Below are experts of layer 6 (counted from 0) of a mixture-of-experts language model. Rows are named router (the router's row for the expert), gate (a neuron's input weights, with its number), up (a neuron's input weights, with its number) and show model dimensions 0-127. Each number is 500 + 50 x the weight over its row's rms, rounded and kept within 0 to 999. Numbers have three digits each.
Before each expert's rows: a language model's description of what the expert responds to; "comes after" lists some tokens at least twice as common just before its tokens as in all text. This comes from a sample of Wikipedia text that the model never trained on. Tokens count by the router's weight.

# expert 51
It responds to: Day numbers and table cells. Two-digit numbers like 13, 28, 36 in tables, scores and dates, plus odd pieces of foreign names.
comes after: " ", " |", "19", "20", " /", ":"
router:572604516551422542519449553518528518415483513483413623450465541477525479465445599359462531494502537502524475492489439449549530463421541551447492470495620572464513628501428436537461423476533547565556528520460527547578494503515459564537548542456430453478554587530477549421454574467494450537519454505487480508418537478498588499520495465490437468507496473435483484463540559419513460436516
gate1:387523490427519544518531477501518470541459507527461533488509514514417421542532613559559441493496489529425447361516518458506563591447378465513370516431538534412475529517508536473455454579530495426456507433437582533476463485431480531543530491459500493406486499448534467532429518502498536458488455528554542574477511473436443492506554529424542517619577472565493445515533581480502579515448
up1:482546531487526489539556473464481571495407566459413476432530477540557518429479501514546603470449511547491540486498401432545474438532535554537449640449497545587490487414450521490459466522539453491457534590467524454476507500435451508529537466505474500497429470460602538480515472482409505552575506468504474532510455519451447421440377469510509596510455412519459604518548494541643534567497
gate2:520565522459522484503521363521579540532568513465415497515581427517503410574493522477443530472379600509550514561549509504487473493533369538453485519534530519480578348472534504477456523510445535517515613419524511499438505525462541453481453572490511485521553525483474454520612429463411524552427574546508479486526469485551534507531467527518544581531456470533454448443572552537425504500424
up2:488450496486510564472546445478405477436515510430570626598515444492479500488511379512565564450534473572528530437503489521420582521474564433516455634485481510502514571542504422557560441517489532480549367567450442419469531484505426583396468518506481508541436471480448518467496466542515439442512478552475554465428549472494453496423505539467491551487572551491457545581481507415468460476515
gate3:506476563378508444577489541461553571471415502440587506532480442377458474560564507524438510510551521521464463470587509467480507565569608467514370492509403526488527477477521510375544438511533509504553510464406495537494510459453521478532473518440568445439480496538537472563488521396436587579516492527451490473486534476498520566605455519446444494551482486475549587508518443550450577519561
up3:529508563458538469469527470374609415537447509428547486470506492412568564491510470436449481496594523491522544479490523482516562413505634491523442497489402635518534500480547527437561474492453457491552473539435530503477653423383589473572487507444492517535542477475450445539427510439466553459508442517470533486511490517548500474500464448443387435545470477543530525540547504479475505476505
gate4:447612470489513567383559421506556418499445441454560469542479528525497446527482484523524467543552548461434430445458399566550441424507466491538464463378539418545471463552480518511463533500502522429506490540506509522575491596515434437482535515548461570487484501521578506563463517506455567480434527426509566542458478532540463467485607490416497561542554553461503530520461448552568554646467
up4:472448551491450481507519494596558517522511508481373470569492433510532498551378490607447462504545618516415450477429510514520419401446570547473496543438481511532512547502477558402430550490529546498476514461586375550581499476518469477512449532426481488540444518484450472488520436587437444500476498514532498474510599507464490489435560625508516562538520587447585498503466511557483541478528
gate5:503538549474499525578571449458532515475480446504540499547529440458521431468546516457455451534509529508507486470417548455540422513477474491494491600502504363538573439466460526442507449513561451509408614490463551423493540525527429605494477479460499586461460547507403444442501472547521381395465555559557518472469535555438408528523509585482554545548421566504496564447409506475573514520460
up5:496588440517520429459504517494500490481513552549472498476504517527428458566456429428532482520532553478514396582544435531531491362496516430507376484465512660473552454539449503560468468495405465532510499499544502517481415405527531464515562534550466500410476553474497459579482513539446506481506468535545474457572395454588556592523495492600585495490530511530542460547518555520528460469397
gate6:492522575474450461504522497587469537530532452462559541578515473498475513507458486525528465467534406466487483510484509521511420507557432498549546532503514463548553394476491507472525534534516432468428622504517406464414502474544540470517532533545546499325462544567566514438614489406563445500473483519473447430436448471492443598499592473524496523448518499592467444372486502516540585469432
up6:512424439515428569487519496415510483470489441538462463486462493459536473465555507494585501515437544517514524487495452501502461560456632395456510450529458492502534491468391455433494526515386518480493473500567557465498522471464557518426494472505597463496525519575459393512487492598511529465579580521581455417396504499537601496573431567555496413538577603512515538540443538544410531486506
gate7:589629514490521537579524486464576497609498564421506562481493485438483523530493440452551477405558506487633490505540528570431545464480433503426507536499457506503468566489450400507466411463431513546495533353444475472513500520456520531445549388456479513472574492465553562454545504440461441536578447445464464448458477455536505495503497505517505587483523469600512536487485552433522464577560
up7:464530450473563475408529510543520570465515534469477458480430486511488426421445519480407499475532524494490509524572529421508528409470512377531428384467550472497548513546496529576519470513491606506520539507476490463490473499487473518574536542585460579527605500350527508557450593464414470452553584464483567428480462480520489553466502489450471541603573472493465529446438496431549424578522
gate8:437469473532531537547465421517529535588503622487443402464469434384486515451501542472465410442475474485598431577495586466489519502496500453518406594575436510556381472471513524657477521517484470482535416559429534573501511459479487508523463431487437528392590512506565484488556496552503496477487587524537523477519477455523511560511469478541480528503471413471521498516520574514562493548433
up8:500444444447596366501608501504434446388548478444596504620414595552455417516544503551532550540451422523520501452496464484455514492561487519497576484528515490455552468526476462432475390449556505477601535409466509460431502547467528539545409488404473522559423573492490522472544559488511575529507492503536495413472554490473470463474492512500573506574500528565478502509443512475454532452527
gate9:536479507560548481516453443441552426585442479449477451499490542501467420439494574471563622524504399490486534479516460451417515450585495477526425517439530496484463524560450379491449481421576438495478545539488487425522517518544543537504584456519587511482447552446563511577469570486555505421499566447479495504418470500479452513441487548600521608518494564553481446472455401520509456616511
up9:486468546541461504542598509464520513487455438395500470523441572539492378440518522459545563420503410535433574399539497454383495446501563540496527484441569419471458468493522510498516452466550546477491529509433547484564555483528556562576515508491577539498494468520499478572502570498447532458466464530477539454454558540503549549409562584532478569443399469499449483445555415543452434621470
gate10:558560541476537551512479492464524524464560498406520515429412464459528378471517518587515496504492459442473450456500527574459566504477467365497484510531470487440494500543552524611503471605484458489495536497442484521492477533484528575581482601547396465454461494546450497505532502413489513458529614592449492515494513435516516461507603531467472475589471487454426540562468504569633538609495
up10:510445504500557583473564473491538439489548485450546500500501587467462429525480539549578516478510404476512353506459470614490493498486490433475480488451487530530456524464536537462530420471490457485493470492478459427423453578444407509488445480501515507495568543448477462559522504588430480559577478583488453499450518544534554430486617427439499528559516528459320492523494468466616490515585
gate11:557536612492552566490594446500472560574451450467393424432526557474523460489571500456494470384444532450590562460474473497526497565508501502438529460551440488588444476439432519465473484429427554402474525493434499495455476510451491525480469513461552482475512445482490488457410476550624535551493511475490552474500487398484455529532599514495538393492580510566451565578457482500532454529586
up11:503488470523544474488499591451494461499513552567569567595534522523371503539516485466428470514460484619472565457432491568466496488505533470512406494540491469494459478562565561549528487536547504551484501519509538422491609481470634450487589458487550512521522517555486490538528455488360429490454528516496481459470530527423439584440537478477513526577460527553519443551347541464450587554452
gate12:380498541573503459524501552513477462483560522519517415507458539600358488524496508528568482565540519442555500521393450437512608530532397413534534465502480466581419440453486556598467555505499512419461600453481484545557511549413466509565522435502489466562540503456530453504478559492491501489479541523488532496411560572530452597494565474512493547552400482479498445461551511486471431491428
up12:508507554527456435465396487483507567520497504499447468513531516549540518487559440531458549510513477536623497517533591465339571516489529513578458535511505377536495505570510525475605578433444469532463498572484470485374373493501467414475514574520504492427437554500523474486516495423578556529517540559459517532574451490508475486523388416550476457527573553440561489498449452484509466466482
gate13:569566448500535469427532449527484644566576470424483449496461547534412410519430455488472491539496487400494466473532511552476510587521573508555502485445443530471581452486521547385419457487521550455567498461474519514484530589449478488417457520445550508514492490542507486627536440483483509456523595544439468509546449438475490561481551507443405564523468453500545443475517562364502548542507
up13:611443594495442468502538397436469512519461479461534475536551464586520484432503448402548499528510470599588572461404474487460568523447472584509454487462570578482476521585475490427521543497503502558478512486579477440531418418538651415527467478518481450497537462549464483500487500541544496517489527448513525433470492565523433453530513404586548488389503494477442431571529486512472523559478
gate14:548387501428564528521466427479494502508617484452575476483527496541392445577492504513545514554440454421427608460581480488459477537557421487449478478513541473413462521515542554479479503463515529495472472530497517376483467487508457480411487495514484424477463561487455587573522529443504448527471570520437490458473488493525421492565554607538521492507445492555549500545537485562444649613546
up14:529408572520482447475515473458482516525468506467522536438412473523490568541388502526456489560550491487526539477535416458438475526536515453477449429450469470448438454552568440514535448419468564583396536450513567396542447528501510452418563461520457419516474544439450492470525477495461525529525522451444393481467501422624469510542401511588528520564513553472563519585479494461493552618541
gate15:500537398458569435534541449442520468588508523544503481505554452467447518563495500516458395553615458476420462426517571609474520481476555472503453562541531410474505512462538569496532572477514443460491425478533471549478493498448468563512519509432480523542601499455476428581521566560516409533520480504427520544358498525482487615488514449458446497534608520595481559525496499545536490413469
up15:445472480557553470532583483482557549528456572560454517607516401555562527461509432538568489436550417500534489490581513384494569488577543550535476452532510515513486517496541485431465443457426465540540544516493424430533563403470476492464478485534534523506371602506536623438610553512478456555507567437487473472542474500503503483389511533542502470499476494494501509436598517450565553570481
gate16:501522510541529445479584481486495515421505516512645442478508558550483470483422466556550475589517470521526559513542500592525562491522431518516422430373422513449483462441553376533458461474559533418512532366549479556466576535517600528520440472498535553482480507501572546657534435577527529547478450499506533510513404392481486474540543485482495514506542491451512522485500463465488525541528
up16:513453573486490482533443545479470471454548424564497466372411436606493452533550456526533507452514512472562425409493436413549514547516455495596472542466573465509496470509524506504539492548581554536545520447578459526452495558490542444490540436477457458577536512481485547472516476496620475484586391563506533578501517445532566512475581488497451453441565466456526473474403577431496599467423
gate17:584448615453563537538480459454576513476594521476414519481505470550539574507518530508593511443532510438501511478449475488463441505552558540539453519554480479444543502501415516455464452516527446459420439469506554496528518507533541521580506532612445336501507482507564535619507444484507375464504541477399573505461478472578605516455488522493552508470448562427517522479575449533521469535436
up17:528516524522486480457543469570483538554452435492578508464508558465548462489503547432488445447483485509454438573588466631605440506501425492508519459594555468496492435528523485437531482442475493497485370454481505478498491535521483476476460493417546596494546577527532393471494478511494546548569490523478514399603485448488437366571515497452436558546520528572582561479433455556536596521453

# expert 20
It responds to: Digits in scores, tables. Single digit tokens in scores, records, table cells and lists, such as 13–0, 2–1, 4.65 metres, numbered items.
comes after: " ", "–", " (", "10", "00", " +"
router:480565544522453484535523565426499543384420570523444531494506558431540515515422485452490612458536471524515480497427471512414586521503401534505537446481506596454522552547531434527538543547405522482514533529482524577530456479445546430472441545506418472502582519538501431421414584415522476498467454474544506486452570510475537440529465619453449536446534547591463551584510542422480505476527
gate0:571455492567506403489500537502490579479502535491563532500485474537462389577603577395455435525610485389529568449433408574472494551527532547435438489470511484516486492443476513467518549465512416420572498502499439369485538527513561608524507542475560561533475540501486521498522499527496497563444456442518507469560563469519496565515566491640458568451461497533460493490498496532586444511531
up0:502510508527581584494521439559510495505548525521321577426463524491520561427487437527547492548468551602513382497450522563545487540408477547504533466543433504449430552541488537553515445467495492575588428550506499529466501469501537468441450474490408522451538492443496485454501527530510478396574487595460496517460496456509494500450404462562458524577596466452545588549557477396493508525490
gate1:395478509374478456579489514468501435560416521425517433650518501452604472511528449512549493496528457391529454501552594370457501536493433566463485558447523522477564555405472544528533371601536508550495530507475535507525505472507488491518527363498507569514547531463481477532529503500507488464418481522536526476450488473491494521485425513502430586505553503517479477534552474554590530561478
up1:479642495429501452525438547426506471494443510500453435552515495443568531448571437467507478545483395456454504553429560478448408428516476527523531591524552467513465576596489467497422451544526509493494577522448538500466530431572548584520573433348540590534421470487469451463469565544552442493512479501461556472482488474432547603537498528546519517548568528483549478500495432517530443548522
gate2:488519492518476516513511445552624512467391420546476539494538504544420548563497446463547548522594435535518548477483505507473465466498420466519473508409448611470564518487427470483461432434442519473509498559483469476568467483573457539462484486536619489444421511509569459575488513514515432636391496516428527442471569487491510508510484497479602474606477478582502464459596526506500433431432
up2:441558453513554463565472515475405506515450468449434581492509455521475524508536552495478505525471481595535530549516488511573442509582470505461456570386452458487512514583485445489445623523530485512523537407458520505456481563646522476502557480618523555439492554502446516507518544559484406495555507445440537437534511436468563572486478522496597548469523576494476403459531475541537368554452
gate3:547447481518529532571537460560404445571513452518557556450486456483453502530499521455533470463577469546592601465489422493476470519521533506595357471459483557538633439506514546544421513502456447459552489437535556457498452462458563499514519443524485474440567477582481435553579473511427490537400461497527508522464524425488469531578492504465503633450471503545575380499569498514494530543542
up3:506492444460481497477494478564462487452605486469584647445523546515425517479396462554428488476503570481499448575564505563487392503516496531485509461530550531514576478615556473455464489552528530457490481474506536487559506466441544495436400502525522536378494492597476496540528514461511387511458461494444464420478503508565477594505513510490516563467561476571399440492539527593457536595577
gate4:575516476494532502520428504527422514419585493442578426467470554541482472548443562461393504459551614502541583494555499622546505522483476505444434464466500442541575462421612516464527467382510430510493486379527481539491524549454495507491428499551558532516532513484481422500489502497535513473530451503466467511542442408601460486481450507586410589506465483456606527551454561489490497511562
up4:545472512473539571506493550503422545537506467536596504471498620464446474477425520413363558490578513425494497587518562517592441493458460516482462519412506444555446476501534517439511472434455440519489485412549538455486462593455518428499440548522530513417449550476465430569482594442545488525537470490535487505553460409498472527459510499493456648458476462502601466480495527523567395505495
gate5:502431540465536516429571406410531578423512467445496451492620569575395510515534517588511527556423471609534504535551578545500535542375474530494398445501499516472437530510523522449495400493465463445471593482465592480542479366460531502499585513470485466464571515474429479556545475513571524528460510469450423501505523411466443446505496499516515562511510502510461474524558521553462565511519
up5:517597525473431455508545516513526505531546549530477473475503427498624568526455523467485537482569484521480475393504478343540465458458473461418573530458509534540506506440404499451560477402466539537493492508521449600489521566504463467428394477500541365482500589453547610451493556490477452405544488499514461447531512491534550611482494502572415463552532441475508495479445472457503555519545
gate6:550462552506534488487406508504396488545514524546447466520489463586504439530463507540473523548563486482551478450499494455494488484475464482554524510467412540449542553387497501581527517506516546471514487422349539556530524498509450547475439540445528483560563491503657497512441511444458523613446448454466400468441488400505545471579444396447452485458508490564604618488505482524495461441497
up6:437487386502440604464546516569520517563480574444508476509414459443497478551416505556552501549527491485471456463492534575481449484618435534561579529501458570498516591490533478481579436483506543534448478535434529511459502509477520497425513533483545502487481511523532558584415412462528535590483552506502530512541605544395573447463392451493560554520539475537512400475613490550535417503506
gate7:573478551432521442544535557460549419480553459463518522504554475497475500486559463507455561518540547579613433490461514535398423449590406493484472513429411502501435505523533450496453494477556532569544496403549515487502459549513444569511496473576515377409566478531470484478553441524460492480471438566515468535514523475601569504523451394490471547536505506465569485405489418441411549414492
up7:530508536479493496573519596445530402477489411433495505465552485511457497533558476452405488500576474586526410448500560579418428428538444461426495483441426532520423499571560530515458444592512472482504500380494486591511458497496464528544484506627559443419578480544444514516559492522508479469445437437528475542471518525574542441530497442445470524591445525466537521466498414517437564469560
gate8:500512546583528566531452484458548575437433540544520473529464530422508420451496547469481471512466488462451645597426569517454505537459453503528426459491436472462536444427557530611556530513477404480525574423468516464544497487399499578457454431504511502418494502600545515482531518560546505464511513506374436495472487492391488504458527470474526559505562407491410507524574554492555472556475
up8:392476551459457560515453544558579438557545477508517483533491504477462554479475479523543538513537509546518409520529425514495528509526514504462479536452435537564531553539410518374484440462411597454499417545501425510509559539472511551492558652504517467489483525505507432544503494487434488470480490491578576448518461506486595570461468561454581388593421543453550524525424380499486462544455
gate9:526447513467517545501509554463491499393496541422559490525512497527451510454500548468514493434509529509593491492556490411483506557488466500535586507433443549519437483487524562606584493512511366406508634467455470458560474526442503505476457525436546459430469458512570472459498533470481473563469427520531421535508529482476386565513537541399408626524506501569471466510529432494646465509496
up9:490523457500467492541573571456465538547500508513478473498586572503521488454452536486477429523568517450616396425576569504494628561417526515538447404456589541579598522483400530507553560441547601494541497492544472508523533523460418444466501580516437496492456462541419407484487498549483420479467532603522469482522505551451438518456531513522536416511561521519515467520512521503391442456501
gate10:554551504430504451576543517514469439591556531509516476520527496484511499544466559465488539645492519391556359444421568572503463572527420626565526479467455471453469469493455465511610409510464513496383450511516472462513482484536564483497472461529529478429519489523457418500364494447531474434400499494544467457499467449543476472562532525471484561550454518530527526576550490533483509559538
up10:514491590489547474554510394440453468472551499415516516540447492458549493534475476501495473574514569395535577493482576432551512442550531511498561522468475431445570535564498425523527499449510569425424502477621545489545553460494479481422576528529484505418647520521524463492507476501469460505443486383581424525526503480489511508493489469528470452521368542457530544521548456640460521440548
gate11:522549550412547550506475496492497462549424493418595467480518512601545471503590547450540468446601467479534527508577518494502547589554499530418517416447495539513479525447506422535415492441475470551429503514413510618526505447493488597524453478563530518554556479491485372599581549549411546474446533461450454504497429496612495479497437444513468512472492417522538533514471523418508448474461
up11:536525482528556486474429496535503439491475548518484506473482545482402529525474470555524503472485602472449460522532499483435435514420575467562501512559530583461531512509440529454540485408568552520553485543497503519501481527489539400474552492469422591453443506426543507356505472594552455417582532488591518479542582505491540529592546463555491404563443521504473565542361492591455513452581
gate12:470473572486541531495555418478517513483571468471559478530429546490424437503454493496501475574506491416537497351514531575500520545500361581518557389532423563400494565492460511600523510472602476486519510514453510620519590515487436560431487489492554483424506515565559500582492559575522538493468507511524429446456562464447487521434451472514508582467499466478474485441550521477520453404502
up12:561586487476437496532390541411450470444430510593441500516542531574469461500546516496544484467536553497573520545522434501533492533493547537465435613484592443553482469488524517456417503436514372576486521514458503571532509515453479403527535494465544509574446484480469544522530434536505399461557443517497507585573506508512438590554500517487515456531457454526551403593566569527541601499422
gate13:568509567439533476590520521461536539502431520522664473540539562506541481569421452485392492570512449485547377457428470444472444546494525508472444383401493480514592475542465489607577432451490524470491452473491556522555518580397455599499486477395535479482525533472433487566559533478499496514447481536492489485473473472461582525459547514437508472522578539547470495541509518458516483555456
up13:586587506497417601507538528469530527498444409492529615467441445509517477552490538444447601446472505502422416528439486477481525382540563492499399464566525511550427494433480485474442437369474540509500537498444461495467518504558522514500531508533441449559495467568531482480460501447504531587568521474464503510452484501471487450519489424582465554521531416432485342500388543495474493509538
gate14:509520539470444594365524516465453511598455457502506500570538519532491329520473560498462545553427563413515491494482547502543485472455497447512532390547459531543550524546464489482478552459485448499429439385514494546540498490460572531486522500405458463472541536539484450627471476513600484586555510579476517506424471507477580539647529526428481536539495481540495515546478513518487499510579
up14:430495473542538447459425473439523498513483575369492524487463556413513563463535425412543518552534471493543394493504461530455486518489549554499483526428500499514508523464591531472473420470627525516536514573510458419480550524555533531507454574457442528516456475505529536382641457527408493387482515447494475493508503543530502481451484567515534515540478498452512565545623397509526544523400
gate15:508597461497511559507458441553578467489478511463512528433521568571484447538448516553573540466534566458465485438510534475434443523470551442494533445407525494584500566457448523579501419569422571403501554424515536542484572498514556475445489482500447480479508392502563472503579501523430527552528507371505554480515541406485557517523461435485501597465439460453454530492566507579452464538632
up15:500465524591591464497414507438511547474559380473500419527509494480545534402470521578436471513512489585398503542542506582501538504442459555507497405487405419493509451522573480518503545508449438535469583423430522581484574539505526558503443566543420489462446515455531559573409463510438438531473522425483478429513472549574509518568488544536549398474496530522477459595512465454531542543476
gate16:550572459515560522538498482430430509598409516525479465475519559594502497505512466493517505446516438475470527542522555523485532572482444452491468494563395467545480487438436576527484465570474473477440548423556482529500571501416479592403519428458542494445617539524449473574426571460468603538501469450465426444431489447505529609479496491413516574488449488534463592509544532557465517558593
up16:599543477492463446559402502482495454535533551529532585509498477475490472573513486561558509543479511481561562494432520519522516472523577534483525572544526590435381549434554387393498547460502473547539508469529488501499484469516453477415471393549444479463534542508441511512477432453535477436634550432495512564489424494572541536482602505549462484515478488546509513427447413522414445375510

# expert 49
It responds to: Digits in measurements. Digits inside coordinates, heights, weights, codes and distances in infoboxes, such as 38°2′9.845″N, 6 ft 3 in, million.
comes after: ".", "°", "′", " (", ",", "^{"
router:529449493495442521440572423454497542512423485524470564513539504467520383543612427495529511515539506483526610511461470499497433500478435494504525432486507470505510512512423489443483536562527465466484580549482418552492505555544561501514472510477484541505370502455532612613497472533402538536579514501466438568527451560489528667527441573532537559459586507535464461481550542397481466559452
gate1:561486476449423561562507503550464435492477495510446533491523496463490426477449535437508460487439511458513491504462537534497465519448437501451492485472493522480484561590496411527436540381441437445497489502506429589642538532579560596432539510566589444505541470432550506487463419506514473546465395510486537631476457465486414574515592619479463525534455480603457539534538476475528506452521
up1:534501498515462462493446570479432582630502496501430451498607438540424506523507597509476534472553532536432598457442460461483454601454513490417540576427570480476496532493441547512565456520358552531471565497482563519469603520499512453538633569493529605479489503477581514517477440525488511494500447557521537497478542405576475445533477521483496467516467485508469478492447442471421508548415
gate2:551480472472565506468610480489487400501489538557513516433498488460521552499404440426504497460505508390447510487525521481503508469533520458455419473418434581559568510445440504574436533416559539527427462612590443604505453461537483494492484481481551491513524419518513489541451521505452445535560565447407493440668468538564551557540455551492519509512532514441506471514428504581460507501414
up2:547539493551508535599483500548458474497461548495463499542579589553442496451415525541459552501559494431428471466470482478500495462514499466538534572432456477561564432559404407502523435544548508493455512524458481385457494540569469397424565410462477532303516463470467518587397582597538504496555514526472475491527483481465535458518538543516491502503548483459483476441561423546513503533548
gate3:540551415439503579479616402536584562552509450508549567370560513516457482487455571526483478427486520506529556454481506535529416463531519450473498492435428439476527537467560564493556454498500521499507522413432521502481592528470489615502494480450535469353480475477560520583579420489461498478562464434497488485498528423525553511500578518513422479546542429444417530488573541445474571474492
up3:480493520573525528384423565576458451497418513595495567473510539507558510499521555505428507502513469463454395552509573547504524468528515574507427495454553522579493433466511513561570536401427441486490457571443510450599395516518535395491501474548500520476547477531469468413472549501504386552517496534428527572587514556467482388590479473558531586490490482454490415529475465452503469510478
gate4:483490579559535499482414512502482511581542486487431487539526477475454432451422541475474492462500515495544439457464480491409454538520543438535499547431536472512563465500521568498520473462498414462552547556546604458482571512406526476615453506388509526541502523618564538513560472472509437572553502527423488408471460440501519588564443538499653567552512469483456560553441515474510415589495
up4:533501489453543551447519487472553498498482481418510550545548485489495607433537475559578452491540451449504540530544425520486514502425473434468481455457523456428464436527486543420486479450387430480556492501438545436525518529419507608367503429538472582586491558545432448582523473512477547563614573498498453515480570459487473615477478544441575505551553449566459434515430504456456492508454
gate5:513466466425549541411488432516436441431396547480506432476503451527488498419435570524504452488502603516506524478422528471452456503587435603496550501541558431530498436549554433540451531525460465465402570531483483449516501560554466561536436451491541544437486629514463462482396511489357554493500456475465491459522513492426494486429469546556522526527527486427516441489578538559478500611488
up5:495537437434589610434601468470473567478454375567560504508537526548525448534539532469453486570507450489495514444401533425441495539459516544444550548470427440509459428470537471534544467541499528444499498520541589587468522587540515477549536406475521463528469642451445481459526510607436465473506435495549349520497543552488578441505515524531489410537490537501473525504474455488496495508519
gate6:560411528486502559542470509502547568455518523506433415439555494501461522478606559588410503493557543484589423573416483434514516504442543391513507536537493455527521516528474402548531577580546488450539445519504518414584486582501565480486515489515517470553447450524438450577571441415450554543506572522577481466467451441491498478476386531445524484490419555396505549539501500466478549555514
up6:580495592412513562490501529484466442491498424499435523507627534528467494532520533379459459540540566573402530545469472477527531486548480532549510475532432560500445457492460445528467464559544535548480445505380467581503563491545525500469451530597499483492473448368447506504419458555529607440471445567542511438475565481479545471491510398464505458513558459480420522498523613438444559499513
gate7:463523466457452509545501486414485522563536558466508483477578455483538428491495538526507446565540457363506565460463585440574422507495438437536571508522511568579497503470515541466479439473533531487487596498464430462490434440372519499442451524512573519467482463482456549600616469484525512524439509527461523438475538504511438639561513487460525565451432522495467499398632460558533480504456
up7:438519519554529503447544548415465425494392479492586594503628513482550523463475537537485559463555442538567491523483573505527478524440488465464425412537587467520492551546505512452495497571525485461504489506565601555582478493477480555506464468556446435538483432503517578464542510528477564410547512546442383484386529448469562544452527378506578439554564480573478491549469507539492436467513
gate8:497549525520429532512513491476555546515502409483463477456422519540543431567474465547529431529519590485428615531480561480397438408538491466441523542490526536556513432514347530493522579503514451547480539473557455555469515502487616449583561510502498513550431500551448475441489579432464533480523495496511455533389484429538390541507492561377519531477522520573544513536496510508484587583500
up8:483481487522478477584589497455526461550449541499405571493539506527466494446517471479477455542499405406558512542536535513411422501461518525521507530523560510419470494497455469569491372488527616523451549390469548484544445503540603579473550594431527532514563498563486536476393476412547559573473525458508518586485476573416451507509534519514528507496480556571564559513554524556431422439524
gate9:509475542478497567476493493473537394462568463461418522435509438509459507537516528473508513472411512476569539424488557475444383528466485493471617473478580502544678539543564504424500442603583408557452440440476416545564551524486511502565544512508490516477506445509497572521483511466438517472584580524454419507516499521465473438505436480545402418556470486539536530526554443512536499533433
up9:530556535480537480445541509480506552493379496502476535519552662512431443394455524481449468420441593519415430555536535448586482493488418545539474566442482521564433532463494439562448484505475483541513522493526543582396474482502497538380426492508528546528502496510519497480414492479514606540394425477535571539519532456511465501495548568502575539527471433440534509529521553518511551402458
gate10:587411475473542572521527548518483487506408379525487546514542502497471426571475482561525559552492544484481495487453493494555541437525433440523500447498496474545510365611378480543431545508469463520493555509450585498480403503519492478506429429439531500340496422527462497552550436493413428515529605560457525475562416505531502533460518536467487521465478459549480461543530561536558567470499
up10:491458494580423531611514547575443526438602558552423425370520506452565550458511414438489504578545449531569488474430451458422481458389562503511465548558524528455481462431504609489609469574471533545509435503630464497542429466493462517565543561473462528526522470526560458504428538445511517492499543541445481430512524509468512481508495507465576459523520500483538615505471512546507463510484
gate11:461441474459487515457557549399546478502547530444451547494475552495418436453569452620508496494530580471503474517467499491568477488423466438464478599454650501527391556462409531595510474588476458519548394471544513411505463519542463610469542516507433535470473474472502493506465508447471604472507537472518502534474563484436431586537466422549521489592574438459542494507541513508530510486553
up11:556494563599529480542475563515473577415479505461580436557512445454531458484516532461507545490503504551449423426563504508478449500593531447497437459682432635498495537510510498463450485514473515527395536574520542499422410531511463437535361483563533508590460481412549455460475524544467458499511498502558522486603500544451517406533493511504540426520455500524472450507470561541483507506466
gate12:497506517490461465411582617458508491504529478432502502574497550476512497528440502506542535550585414482567571484493510504496492491468409515626534495414460558451464478438523431535460456434535509561502438512403543490484535547561460556509515479474553413354508400549458424453556533473514557484515442507423574409557520569563509455515443460483582497474561543467515536507544446533466411532434
up12:352467486522465459611488567547564509493440570568500429496603512364450491508541439520459542529515451537513569428491574537513516617458534512535459474491441395491506611508508485595499532538535574516445543460568436428433539482576466543467462553597480441514489476484532551443551506407540489508565498471490514544442518484453441472433457517470458544520434520507507543545535456559510509512451
gate13:505509508529502504462503479542580608557494548459522452484524453561453531522479520466412435476520476507519434489465533521437507526520461391473481454542500518487473451458573444520577529505535407446489468492474523484491528496495439490414483496465509517465463451500533540459577481485446554583499522437544481430601426321542473576604415573509546468515572532564457620572558515522401402539503
up13:473434504450554548497535444494457456513527522506420493540407447394538451439533485505545593543448517553444551542426468441415452481542520558537487506516541462497521494581394456437490497489500525578457595480574517514469507476577558488559535521509488445534537556543537480456484478499542485458542455447464553608424550472501551403442498513523443562460422427419631474507482535501545603391474
gate14:503498519529553524458462460532455503490452436418447461355579512417518524542458515550500601466498563455512564523485463620487472440490418475500437487499470484534490516481560538546524434482517461534471543504467456467561489568480511531543556445465480397462484429534614494549470586489528599499473545483471441539476466449491450551581591605385508449429513517511496471428552398576476501436531
up14:466414449472448574521479549456397491473464488417416472442522534512542546511479459611533460486565650465517479444540496526489494464444434447429515498538482486615485482512517562450539455493557452524556534537437473476476449453456569553524494479404517502427535489596467560495537603529564571557523623531444445507479484489527522513545516520413542426508472447423535434536548482471510402475551
gate15:533484581460417558418388574560421467522498450500482554477531543539488504590434522448501463486498532421521505525467532606483476554531458481527434522456446527473548431441452477404513397594479485484524549549424498387465532535507448529471432431386497488479502467492556530579433530464538516519491440450553528470545446572459462615458447501521472501550482523554560528370503495502569516457498
up15:562519539463461501505428541477408497584559471568465583497460520486479464566529478481489382504494490401484616488455491510547500520540509501413402464520442520472550369522457514427477471493516513538519479518458502393506551546465590525493433495488529615511476509439577488561539476452481539560426485446547494413519519488517475600509502506521396494582436472541495496434510418530407612443502
gate16:537407446472450431457580456466513460615558446494460432542490506553475456472512486528486441579548527489590560495537458514569457515468414461521482496627422480534497494549411416532523517477409568587450574469472487570573426453541485481363494468562503538428496527492595560468547517453569513455508565528542462588541433484437473469508486511519528547528516583504546486439514436456537479491470
up16:423459525596508457437534488566496520488523508488459416542530446446529537519492477485469478475467523476498596609593501487406571512455481535552520479549501479511520480595528454461516499506528431466512567538434459491463453572492446514400587495530524553507464437537438498495426607488562553589460528470528462578445495492491444503511413543563447631461520467625523519475641496545486550438461
gate17:539412479455462495537514455487514547501563446475392497512433461414464540500484437528472420576495511466590545536512514461450520503504462539530453377473479527471495457478433510498478551584514456460433547461463465529469452583412519560530572487511467575401471513433463502541498473583558481536498502512466542366456566562411508597434493558586523474469517554446541411474467570487388426526512
up17:511501531553499409489433546516614473464487480464493559499497535505506484452486452472465568464532465640548492562532507522513528452513574517503470585520427530456545575596511498535606443454483542418566463459472432437460491565553544379496482494462514466540434501459430558394419579467565482432457524474499511582630546506512541508424513464468531468439485495497522431599501426565463508520491